{"num_hidden_layers": 13, "hidden_size": 160, "n_experts": 256, "experts_per_token": 6, "d_expert": 32, "d_shared_expert": 64, "hidden_act": "swiglu", "moe_layers": [1, 2, 3, 4, 5, 6, 7, 8, 9, 10, 11, 12], "router_score": "softmax", "normalize_top_k": false, "routed_scale": 1.0, "balance_loss": 0.00152, "balance_bias": true, "shared_expert_gate": true, "init_std_router": 0.0391, "lr_router": 0.00114, "num_attention_heads": 5, "num_key_value_heads": 1, "head_dim": 32, "vocab_size": 8192, "norm": "rmsnorm", "norm_place": "pre", "norm_eps": 1e-05, "positions": "rope", "rope_theta": 500000.0, "rope_fraction": 1.0, "qk_norm": false, "attn_scale": 0.177, "tie_word_embeddings": false, "parallel_block": false, "extras": ["capped logits"], "init": "uniform", "init_std_qkv": 0.0395, "init_std_o": 0.00776, "init_std_up": 0.0395, "init_std_down": 0.00776, "optimizer": "muon_variant", "learning_rate": 0.00182, "weight_decay": 0.2, "lr_head": 0.0153, "max_grad_norm": 1.0, "warmup_steps": 200, "schedule": "cos", "final_lr_fraction": 0.0, "batch_tokens": 65536, "max_seq_len": 512, "doc_mask": false, "train_tokens": 387100000, "max_steps": 5907, "dataset": "wikipedia_en"}
Below are experts of layer 3 (counted from 0) of a mixture-of-experts language model. Rows are named router (the router's row for the expert) and show model dimensions 0-79. Each number is 128 + 32 x the weight over its row's rms, rounded and kept within 0 to 255. Numbers have three digits each.
After each expert's rows: a language model's description of what the expert responds to. This comes from a sample of Wikipedia text that the model never trained on.

# expert 47
router:112169070056063126111159144119110109099167163162153124140110108119126114084085114160121116087083129129130130135094129143096104087127097143108180103147074104100101125134125100094140121190169131113115105165110120170163101089103134114099126190
What it handles: Word-final and mid-word pieces of ordinary English words, such as -ous in obvious and generous, less, -ful, -self, ef(ficiency).

# expert 1
router:110108119159103172135146149126135087137101104131135122094115173148161134110163180159148086134111123148131076152148173127124151171129139089073130062182081073188148172130094125197107100096091104159125171124100134137120100128110152195132081189
What it handles: First pieces of capitalized names and words, often in French or other European contexts, e.g. Ni(quet), Pe(tit), Mad(eleine), R(aimund).

# expert 42
router:117138076151065165137105179078179104065106129081128097129160149126129141155162167090124124121122144085101146097166159112161160137163143102075142123142108111139156103127095092161096108109032101173126167146140127102146106132119154178113118119
What it handles: Single letters, mainly c/C, inside Romance or Slavic words and names with accents, e.g. Précis, Cécile, Santa Cruz, Príncipe.

# expert 26
router:150177115078085178147114152082102158091163166117088130112132157177155138182124099089088113135088176133148113135161147093126091164105080116111179098158165129124160138136102137167133088072091084143081114142161111141127157102131074116077099157
What it handles: Pipe separators and zeros in number-heavy tables and semicolon lists, such as | between scores, 0 in 0 (0).

# expert 27
router:119142086193106118142148186136178090073059145179119136142170090162075119154176108120139123110066204140120099099133169145134069084114129150097100115086094070118172105136106193193100120092092145144079116127151098159141142180135167187133108154
What it handles: Connectives like as, and, from, also, then, It, often after commas in lists and citations; also the genus prefix Ple in taxonomy lists.

# expert 34
router:171134190134160156138101110180152130129184110137120130130088161125154118106145160166159159128150186120152100127160109100140098093091169100125141160111120123099100214081161087083159118175205135099133087092117118140109144059120075124154190082
What it handles: Modifier words before a noun, mostly nationality and scope adjectives like national, local, international, American, Greek, final, general.

# expert 39
router:102126082156167061139096099146124144102087156107166097170128114166184162169150179117069135160164118073107199091107093161114151105077134117147066189092116082092131082102189137166084105135076147179155092159115105096153197131121168148132133131
What it handles: Periods, semicolons, closing parentheses, question marks and pipes ending entries in infobox lists and tables, plus final word pieces before line breaks.

# expert 12
router:169053149155092137134148161101158109141129127143093121131151079149087153202129133147138120105119158118160163117172085139129054140199155069144156077136077152136151158147079132129182142119132155105111119139100123154106178086136116120082123169
What it handles: Mostly table cell separators after numbers or names, plus word-initial stems like "dou"/"Dou", "dro", "gri" starting words such as doubt, doubles.

# expert 2
router:079136103102148101175158171111153080145077181098126104152145132150101102164132167138091111168159137164099073076149150154143120127126179057059089119172108148082118107112149114112167081114063104129135160080152141143128170095164176172111114114
What it handles: Final piece of a foreign proper name or word, often in tables, such as Aro-s, Shanx-i, Materazz-i, Mauriti-us.

# expert 16
router:071105087110183145166085145106103083174093146146087194099101095123118089174142105138170057169153110089106115141181138127175106102137140153111149137118093089175143140159183131151110095140163105176082093172141152078156080121155117107182069148
What it handles: Capital or lowercase first letters and short openings of words and names, such as S, P, H, W, surr(ender), often after a hyphen, pipe or the.

# expert 23
router:199099139101116201060135090151089116137163159141065091120095155078172134071061095157142159152105069146149127168148157141142072169120144079175127134120129167087114149094112135105168112151139094110159114077127058163113085091065120105147126157
What it handles: Closing quotation marks, apostrophes, parentheses and sentence-final periods or semicolons that end a quoted title or clause, such as "; and %;.

# expert 45
router:184131197072162196122097127155181142133174114118068133086086165133091076147122155094142094146113078163109078130085155089096098150126093144142209083102153141136073163103126106122141146104185095125124165129089099146129059088153152095129178169
What it handles: Content words heading phrases followed by to, of or by, such as due, close, result, rise, response, limited, available.

# expert 55
router:168100102134175147137133099142071138167153131143129090079082061069095102102100121077110113177159083144143123127119200096127107127106163092162194095131170138107081116126101170188141152135138107120142112167130100193136090099136125115146166080
What it handles: Conjunctions and past-tense main verbs starting clauses in narrative prose, e.g. while, though, when, revealed, visited, estimated.

# expert 3
router:111128177110176159122145156163071180195144151143113086129059133099142122095096109135097097131077111150130086160143141085147112155120107082167156125105134161160107131143096133083170088171140098109112152180112160187143149084096170097162147151
What it handles: Plural noun endings and plural nouns before of, and or in, such as implementations, sentiments, cities, victories; especially terms in "in terms of".

# expert 53
router:104152141080181121106101169098140118073085116105155119156143122177077113125176077176151065081156157114142142128150131152146052155148188131127135124128146097130090084128159129170144151127065092134164119136075161097099104157099122132137090161
What it handles: Connectives and, of, or and final periods in running prose, plus the piece erb in Auerbach, Azerbaijan and exacerbated.

# expert 35
router:131159111194094101130123102105174138104100122138178132160195148141176152072099104137080130184089108140170152131116144082082158168151094191093106091155123154048197102137109147149081068147091111122085157146202125124112128130192111151134110112
What it handles: First words of article sentences and infobox values, such as first names (Chris, Lee), It/He after a title, and colons after Class or Density.

# expert 60
router:081145134213187063171191083116152130072070168145135140119071137152179173105147113093122156120141204132154121146091121096210097127123127100133119115124137098129115129085175108129133163105121142183157178128167140170116083123117138192185143133
What it handles: Nouns and pronouns heading a clause or phrase, like "She", "sister", "son", "second", "that", "who", typically followed by "of" or "was".

# expert 25
router:094122149070107119064172215140163142103105176079120127114129070107161171165114166086174159084103134147101128117125135185081146174099095165128156124093143158112113136090139110173146149111200147169089138060089148133082149135110171131133094093
What it handles: Table header "Descrip(tion)", equals signs, parentheses, commas and list dashes, plus Latin-root stems like tradi-, condi-, frac-, recep-.

# expert 56
router:111104114145118123160156203142141124069089096119152053110060180104172154143155163161087136160096116155133129142121100128103092150120142139123077146133148160094096091064093176107152156116071141202089126080126114171149085085105182130194098136
What it handles: Sentence-opening It and This, spaces, quotes, brackets and symbols in music articles and tables, such as single, CD, ^{.

# expert 0
router:139120130097092157151167200105101090148109124111135087104100121150175047190132063126143170090113143094084094113127134174119120115119066074094149141148128122155085117145142144125139129098139131136063074162115087153178137169156153106111070180
What it handles: Raw byte pieces of multi-byte characters in non-Latin scripts: cuneiform signs, Chinese names, Korean and IPA transcriptions, accented letters like œ.

# expert 5
router:103162101098115115149129160086082079177135152131122209184086163153117081105138172170133133162142148142132099173138196094106113124098100149054155112117121146116083088085092166197174080116135156121150051154137085129123105100158181173164179142
What it handles: Passive participles and adjectives after is/was/also that lead into a preposition, such as known as, located in, selected by, made up of, plus colons in infobox fields.

# expert 46
router:056177116182080126073136145106100093131077165143137092164129109173125105151179146177109121128172098171114152111111112127130167172169131164070123146096095133108118082137158115158082190090117107100184176153128160133154146174150138130108087123
What it handles: Middle syllables inside personal and place names, often South Asian, such as aud in Chaudhari, ari in Sharif, ir in Thirumala, Lau(rel).

# expert 57
router:156144114093122184113152115086096169102081127117057164170111100120095163076068153124180125140120122138123116156126137127156099165158175150147212098128154085143122183073142184151135092103150103102089160077039154145151095132182145116127098101
What it handles: Clause-linking words like and, but, on, could after commas and noun plurals, plus closing punctuation like ".) " before a new sentence.

# expert 38
router:157128134084094171102150156134079107104113159104134124114164126162141144120192152109137153057129110081107091141142085146136156186160129197144158090103153109105120096134152147168100114166148099176156134139113098094130132076111103148066061138
What it handles: Word-initial pieces of country and place names and leading in, by, Since, such as Malay-sia, São, Montre-al, Thai script.

# expert 19
router:100113103091144159191105185099091095147161182141076145139101131157118123137084159166122142131130112135108129133168117147161123158187128135123129090129109113154095134153131124143099141083188200062127120085109119104140105127120135087174093147
What it handles: Byte pieces of Cyrillic, Khmer and other scripts, plus Turkish ı, ü and mid-word pieces of foreign names like Hasenh(ü)ttl.

# expert 7
router:201150121105090165138117142119066114074130133132121077117065117128111074076088142177167094097091091096158156150099121123146098191165139096123168120117155132078116134134132088124134134118168127080108101135086121108151148076144068124093118184
What it handles: Word stems awaiting a suffix, in ordinary prose, e.g. Politic(s), person, particip(ate), design, host(s), softw(are), round.

# expert 13
router:134099124114098164143117134109160157081100128150101108126090118185188136118140109063187174104140116105132149160143182136137118067090091121107123127093101134152135101189074111131124078102122084130088163139107101094119170157123104151104112161
What it handles: Number tokens, especially the first two digits of years like 15(88), plus scores, page numbers and table figures.

# expert 29
router:109095075133146120124105200119102076095143131091093091144111062105080150167144124188118131176126120194114136177123086116157089174155093128105137128095075104149132107127138137196105177120193149107185125148083177092101093144120108177125074183
What it handles: Word-initial capitalized fragments that begin names or terms, often in tables and lists, such as Lab(oratory), Har, Sec, Ph, For.

# expert 40
router:181110128152122075179130128166084173093144126109117193121118165118172116150116181148144079134121075179197148152123103141161141136080138096171114091168138084121125153109062109166157100083158140078145119127079088071171131100079138152103109138
What it handles: Wikipedia heading markers == and === starting new sections after blank lines, plus sentence-final periods and closing ")." or "." before headings.

# expert 50
router:111135061146147172111135169086148102114114143083097101163071062143077120129103142110124139098112146114106095130110147111126082160158105081091130115153092145176098141165081130187167147106125146118116191132160094070147085118087161108123106105
What it handles: Inner vowel or syllable pieces of names, such as Tom-s, Tom-atoes, Nak-aj-ima, Qu-inn-ipiac, plus accented-letter bytes.

# expert 52
router:174174090158074058090165148111177087104196180121126148099150159135139122116143179176095121154178084150135091180155133095165146103136168102161076082129142180134103072144101101142106176103171128145157083085077141148147117119107164083120105165
What it handles: Slashes between coordinate formats or alternate names, colons, semicolons and table pipes in lists and tables, e.g. "53°50′N / 53.836".

# expert 62
router:130110148152165163058128103171092113102151112155117122081161110083120147141109111122104139149181170109098088099104092088165113172193149130166173105214164145162162102091099092112123145163128183121102101154157131138100092113117077126160112149
What it handles: Every comma in running prose, after clauses, names or list items, such as in the league, Paris, Edward.

# expert 33
router:088107129115079131186151164150120095118142104099143136135137181134127074174141179137136155087118103095148142110114106137163089107143177118114173135176056118144157128110192158172106144152164130165127086151110144119173061114115141076089134183
What it handles: First pieces of words split into stems, such as syn, comp, vol, prot, equ, backslashes in LaTeX, and bytes of Thai or Hebrew script.

# expert 30
router:145124160117151123089167112132181135114222093177133129087109175122102123127081092117091071116111126193178093124180165085101063141114096107140127099088148167108100146123113189150158123113137140099094090129125074093132067127061164136147120164
What it handles: Plus signs and equals in LaTeX formulas, and connective words like "and", "though", "although", "be", opening parentheses within running prose.

# expert 48
router:078126109110108190066091135120098087122105146124089098094115081082140164155141124181182066097100105129137171074162167088156081167176163155110172112145116141161131133213090133154137174135152101137167105161071104101151089169126087141127063167
What it handles: First pieces of ordinary words after articles or "to", such as av(oid), fav(or), comm, cont, opportun(ity), aver(age), thr(iller).

# expert 21
router:083178106179143161131117131104174110124084177088161088136084145150119177194156144102106158136188107086072161117071122182120158138106106175122151152091134127133136102129192172167128172122132148211126140135127175092126101128147161137179125131
What it handles: Symbols and short pieces inside tables and name spellings, such as minus signs, ^, dashes, pipes, DN in DNF, ro in Droguet.

# expert 43
router:123130104098112144069157171066127056168093092110130048114101124120122124105171077133097123120122079105097086134118112112130129184079149130167115151114105138080123119101045118062149158089097099143109179102166153142147104150131150131065092150
What it handles: Words in song, album and film credits and titles, especially first names like Nick, Matt, Richard, plus "song" and "album".

# expert 31
router:113146115126135125160146123150118132081131137169111169138130179123113139193123175144164121151048120112116205125131175155068143069102088123105053140087138119173173129154085140162159096167139112154128099163154124111166195144127138110180106115
What it handles: Digit groups inside geographic coordinates, e.g. 98°, 89°W, decimal degrees, and in birth dates, year ranges, measurements and scores.

# expert 9
router:077121103137150106109106102163098115098051111125129167090170109125080189120123070161148105153126136142123099122141134114141067139124176160167152110204116052102115154147182115141141077116148135142097176140090173107117058146124130168086087115
What it handles: Prepositions like by, to, in, into, through, plus verb stems split mid-word, as in fav(or), imp(acted), aband(oned).

# expert 14
router:112168117110107048159080101154186097113160093154131135110186096192113153114175158168153149105131116159092071136105092107147126080101081143174129156173071090088155093095171110168140081097174145180079131095171136133099090134106113165106122139
What it handles: The word the, mostly mid-sentence after prepositions like of, in, to, as in of the, in the Lok Sabha.

# expert 36
router:115104079133152155142154098124180137091120157118146137142163157199099109153214152199169139105124160160094117121143179095117079111144116113137123156174153149099206118101147126185130080120134117142101149121057147070116099142095133106176136107
What it handles: Words like "on", "between", "both", "either", "each", "at", often in "on either side", plus day numbers before months in dates.

# expert 15
router:059162169138111193156128181157137067158158099120078063106091117123146092155115057096102166067131151186095089130121127143107121127119137101121173127116105110093096190092127107132124207138193108145139093141119119181101099079161066150175123185
What it handles: Head nouns in proper names, awards and organizations, such as Best Background Music, Medical, Assembly, Church, League; also suffix pieces like ity, fra.

# expert 37
router:087125111092107155121139111122134102094106182058115112153102130134139101115112190207172164115121086139094110154129152145094090109183110135071152108181060147147126139135105064146085130080146130144162124134083089083106098141135072098111084100
What it handles: Middle or later pieces of proper names and words, e.g. Rot(ten), Bas(in), Men(il), rem(ember)ed, Leon(ard), month names like March.

# expert 18
router:135095100108182088126166151102071128084189118142148117156172135161138087127153137103110125152157110105166145169149131097085169131091089143119085141156158114129134105142182128134094097086066065146145092138150105074151199188160154145090066144
What it handles: Final pieces that complete words or names before punctuation, as in Gadwall, Pancrustacea, Pakistan, London, often in taxonomy lists.

# expert 44
router:106115076148158122141129146090093101131090137110114041135157135076157182113143144126158089083091080139149162152136084128184157107173158170142146132140104171131142142110095076139096197140178067111120132148078159137109139128154146098144071153
What it handles: Opening syllable of a word or name split into pieces, such as sac-rifice, sig-ning, Dre-ams, Sur-face, often in music text.

# expert 22
router:134092110073117096160164146124143153083129098118060186092132147140088129156138063142134087109119210145118107133153101145108095138136109111130136081156113114098093120090158123132165100131099188147071166092158128116123089108090143116152069133
What it handles: Opening parentheses after a name or term, commas and dashes in lists, dates and table cells, e.g. SPI (Materials), October 19 –.

# expert 8
router:092089149094101148102147127175131137134173111125136190061101144165115112081126129181113129140126090169165179131103077153128100160163111125159119137137161154093080104104084131141080107148089171146118120125095158073093124092104141140087134071
What it handles: Section markers and infobox field labels after line breaks, such as = starting a title, See also, Binomial name, Arthropoda.

# expert 11
router:192180111105142183171116154160137090171144166067146053089096138082087104109105148133153079098134206116107120130128110067123159168072152116136173084145153143165123146138140115127153107146147132151139108180083152172098075080123137103164188123
What it handles: Words that lead into with, to or as in running prose, such as in line with, signed with, replaced by, along, together, and as itself.

# expert 51
router:077105170152065095155091133128191094073141069143105108091116121183073103131147165151153143130132188102130093128133083112077108174107119131166154121096107154155162146124126172168130137088151166127100084072123130100136126108072122101170138165
What it handles: Determiners and demonstratives like same, this, next, every, following, the, mostly before time, year or day, as in "at the same time".

# expert 6
router:095113110147142060142093109102113093076075126163171100075162131146116147188146166102068123097137166101087110112137087160100133126092101175109094158082152110090136102135192133134120118075132130163144107173097097141088139133161170145155118099
What it handles: Function words such as "such", "same", "of", "the", "these", plus short table-cell words like "Last", "Other", "Regular".

# expert 49
router:096127117168134150104182121123083154173212121141144126143174117142131131196225087111167157143158079121110131133070155099154137103150078170116125087089064082112120076155163090144148179104158127057121076093132182104129166195108148166115073161
What it handles: Opening pieces of Hindi, Indian and Arabic names and titles, e.g. Ra(at), Ze(e TV), Da(ag), Bh-, Dh-.

# expert 4
router:110131077096059128142159154124087142187114097144096124124159108147125111104123167106083136159116125105129116075069118120150134127136107131103111115075112125070181061137101129155117170139111099155091071114072108061158174146099152127111122134
What it handles: Word-initial stems of country, ethnic and foreign names, such as Niger(ia), Serb(ia), Arab, Roman, Bulgar, plus transliterated name pieces and odd byte characters.

# expert 58
router:087095099114105171101125154127105119194202132157153116093154130069147117169131131194141142185130115109190099125116115080171092137156109110148166053132124156111089082102110128148109188150154087108185085162131179111163128149103105086118115190
What it handles: Opening fragments of longer words and names after the or of, such as facil, deliv, magaz, Cel(ine), Mil(ton), Al(essandro), wa(iving).

# expert 54
router:153115089139082164134098157126094131084094119103136116181123128173186154180179118160101160086181149177142106178128154135113107115149087157157210117136078086111103142085129096085126178136157115096077140140141098119150134139122117088129070174
What it handles: Capital-letter abbreviations and code pieces like PR, SA, Q, plus digits in years, percentages, hyphenated numbers, and sentence-final periods.

# expert 17
router:108145129166114104121114126148091147154086110132193125150143149129141158162131158144103148172103112102110142154134137180159147138135068144064042133101135153144097050135169130101143137111108124174193100112152119137127126119142137179160170068
What it handles: Header words and labels in infoboxes, sports tables and film credits, such as Binomial, Clade, Pld, Starring, Succeeded, plus closing parentheses after birth dates.

# expert 32
router:129174092158089166154152106106153080123102082147179076167111072169137148141094159109170179087095128115127154153100129116111141059080126099166125150186100095124174117163121096151139146133160116166117170139105172115150172157142142111128108124
What it handles: Middle or ending piece of an ordinary word or number, such as after-ward, Stor-m, cat-acombs, decimal points in percentages.

# expert 61
router:137087119113084155109133137159177160133130137107139106181154173189193145160100061060105162106172158143099081140127122179067168129120141162150108158103141104073150102078133103120097093109081102149038147152137113112149127168173101155132105173
What it handles: Common first names and place prefixes after a country code or pipe in sports tables, e.g. USA George, John, Mount Lemmon, Saint; also pipes.

# expert 10
router:142111111152138091167137192124215062089085132116157157129201121216108165173142137117122151081116122141124093115157158179081142125099055175136132139128097145086107101091162187173154149101125116120069200078119143113112146166096118126088132125
What it handles: Table pipes, digits and unit words before a parenthesis or next cell in data tables, plus of and in in measurements, e.g. km, mm, in.

# expert 63
router:127125183073147107154125097087141122091155089093170160121161177110126130062129146163181099150108137064147124093131104075116074121123139122078138125164114159046123116117116132125119169142153120148136099114076131157118165151047084121166132138
What it handles: Adjectives in -al or -ic describing society and politics, such as public, political, social, sexual, real, Catholic, before nouns like life or rights.

# expert 28
router:095086082128149137118159158114148103150072149120127110130140143066108154157125108185159027156096124137179148163116113071175127147086127094087178121107113143144101136137110118146078153091116124080188170157125169092151141169167106099107076169
What it handles: First pieces of capitalized names and words after of, the or and, especially vowel-initial ones like Is(abelle), As, Im, T(ahar), Y(azdegerd).

# expert 20
router:103130082129102052125165167128151098138080159122148113174127142175070158191137078163149168120171122109123121135211133127177072092105120118114173067174079127143090088098189090140111091055133127114140119113144156132087094132143093139121106139
What it handles: First piece of a capitalized name or word split into parts, such as Jus-tin, Det-ermined, Sus-an, plus Thai and CJK bytes.

# expert 41
router:092131096139143100176140188112181137095181120103156158124204113188091115151110115094142070125154111134136133142141118137092076109152080109075116068162078164145120102149152121151138164130103125166136143079197068123145169129136148110102115125
What it handles: Letter pieces inside Latin taxonomic and foreign names, such as the i in Gobiiformes, -is and -es endings, accented é, plus decimal points.

# expert 24
router:160099093132153150136096117050202118156075135129186085118123116188112141152166149165095173174111134077120160109128129154072097102068128179111136134132133138126136092111130107141125177147148075188142106126122173088129170177182075068119082136
What it handles: First pieces of names and words whose continuation is predictable: Jud(y), jud(ge), Phoen(ix), Philadelphia, beg, electr, often in credits and lists.

# expert 59
router:135136071131092124142111097140105169172141119128078137150083118130146128105118126076124133173106099098176198155135139109117114168176121119097184066125206103197119131169126141159156144094167116111106089181112111089176098060136177159095116154
What it handles: Stems of verbs and nouns awaiting an -ing, -ed or -ation ending, such as releas(ed), replac(ement), organiz, investig, manag(er).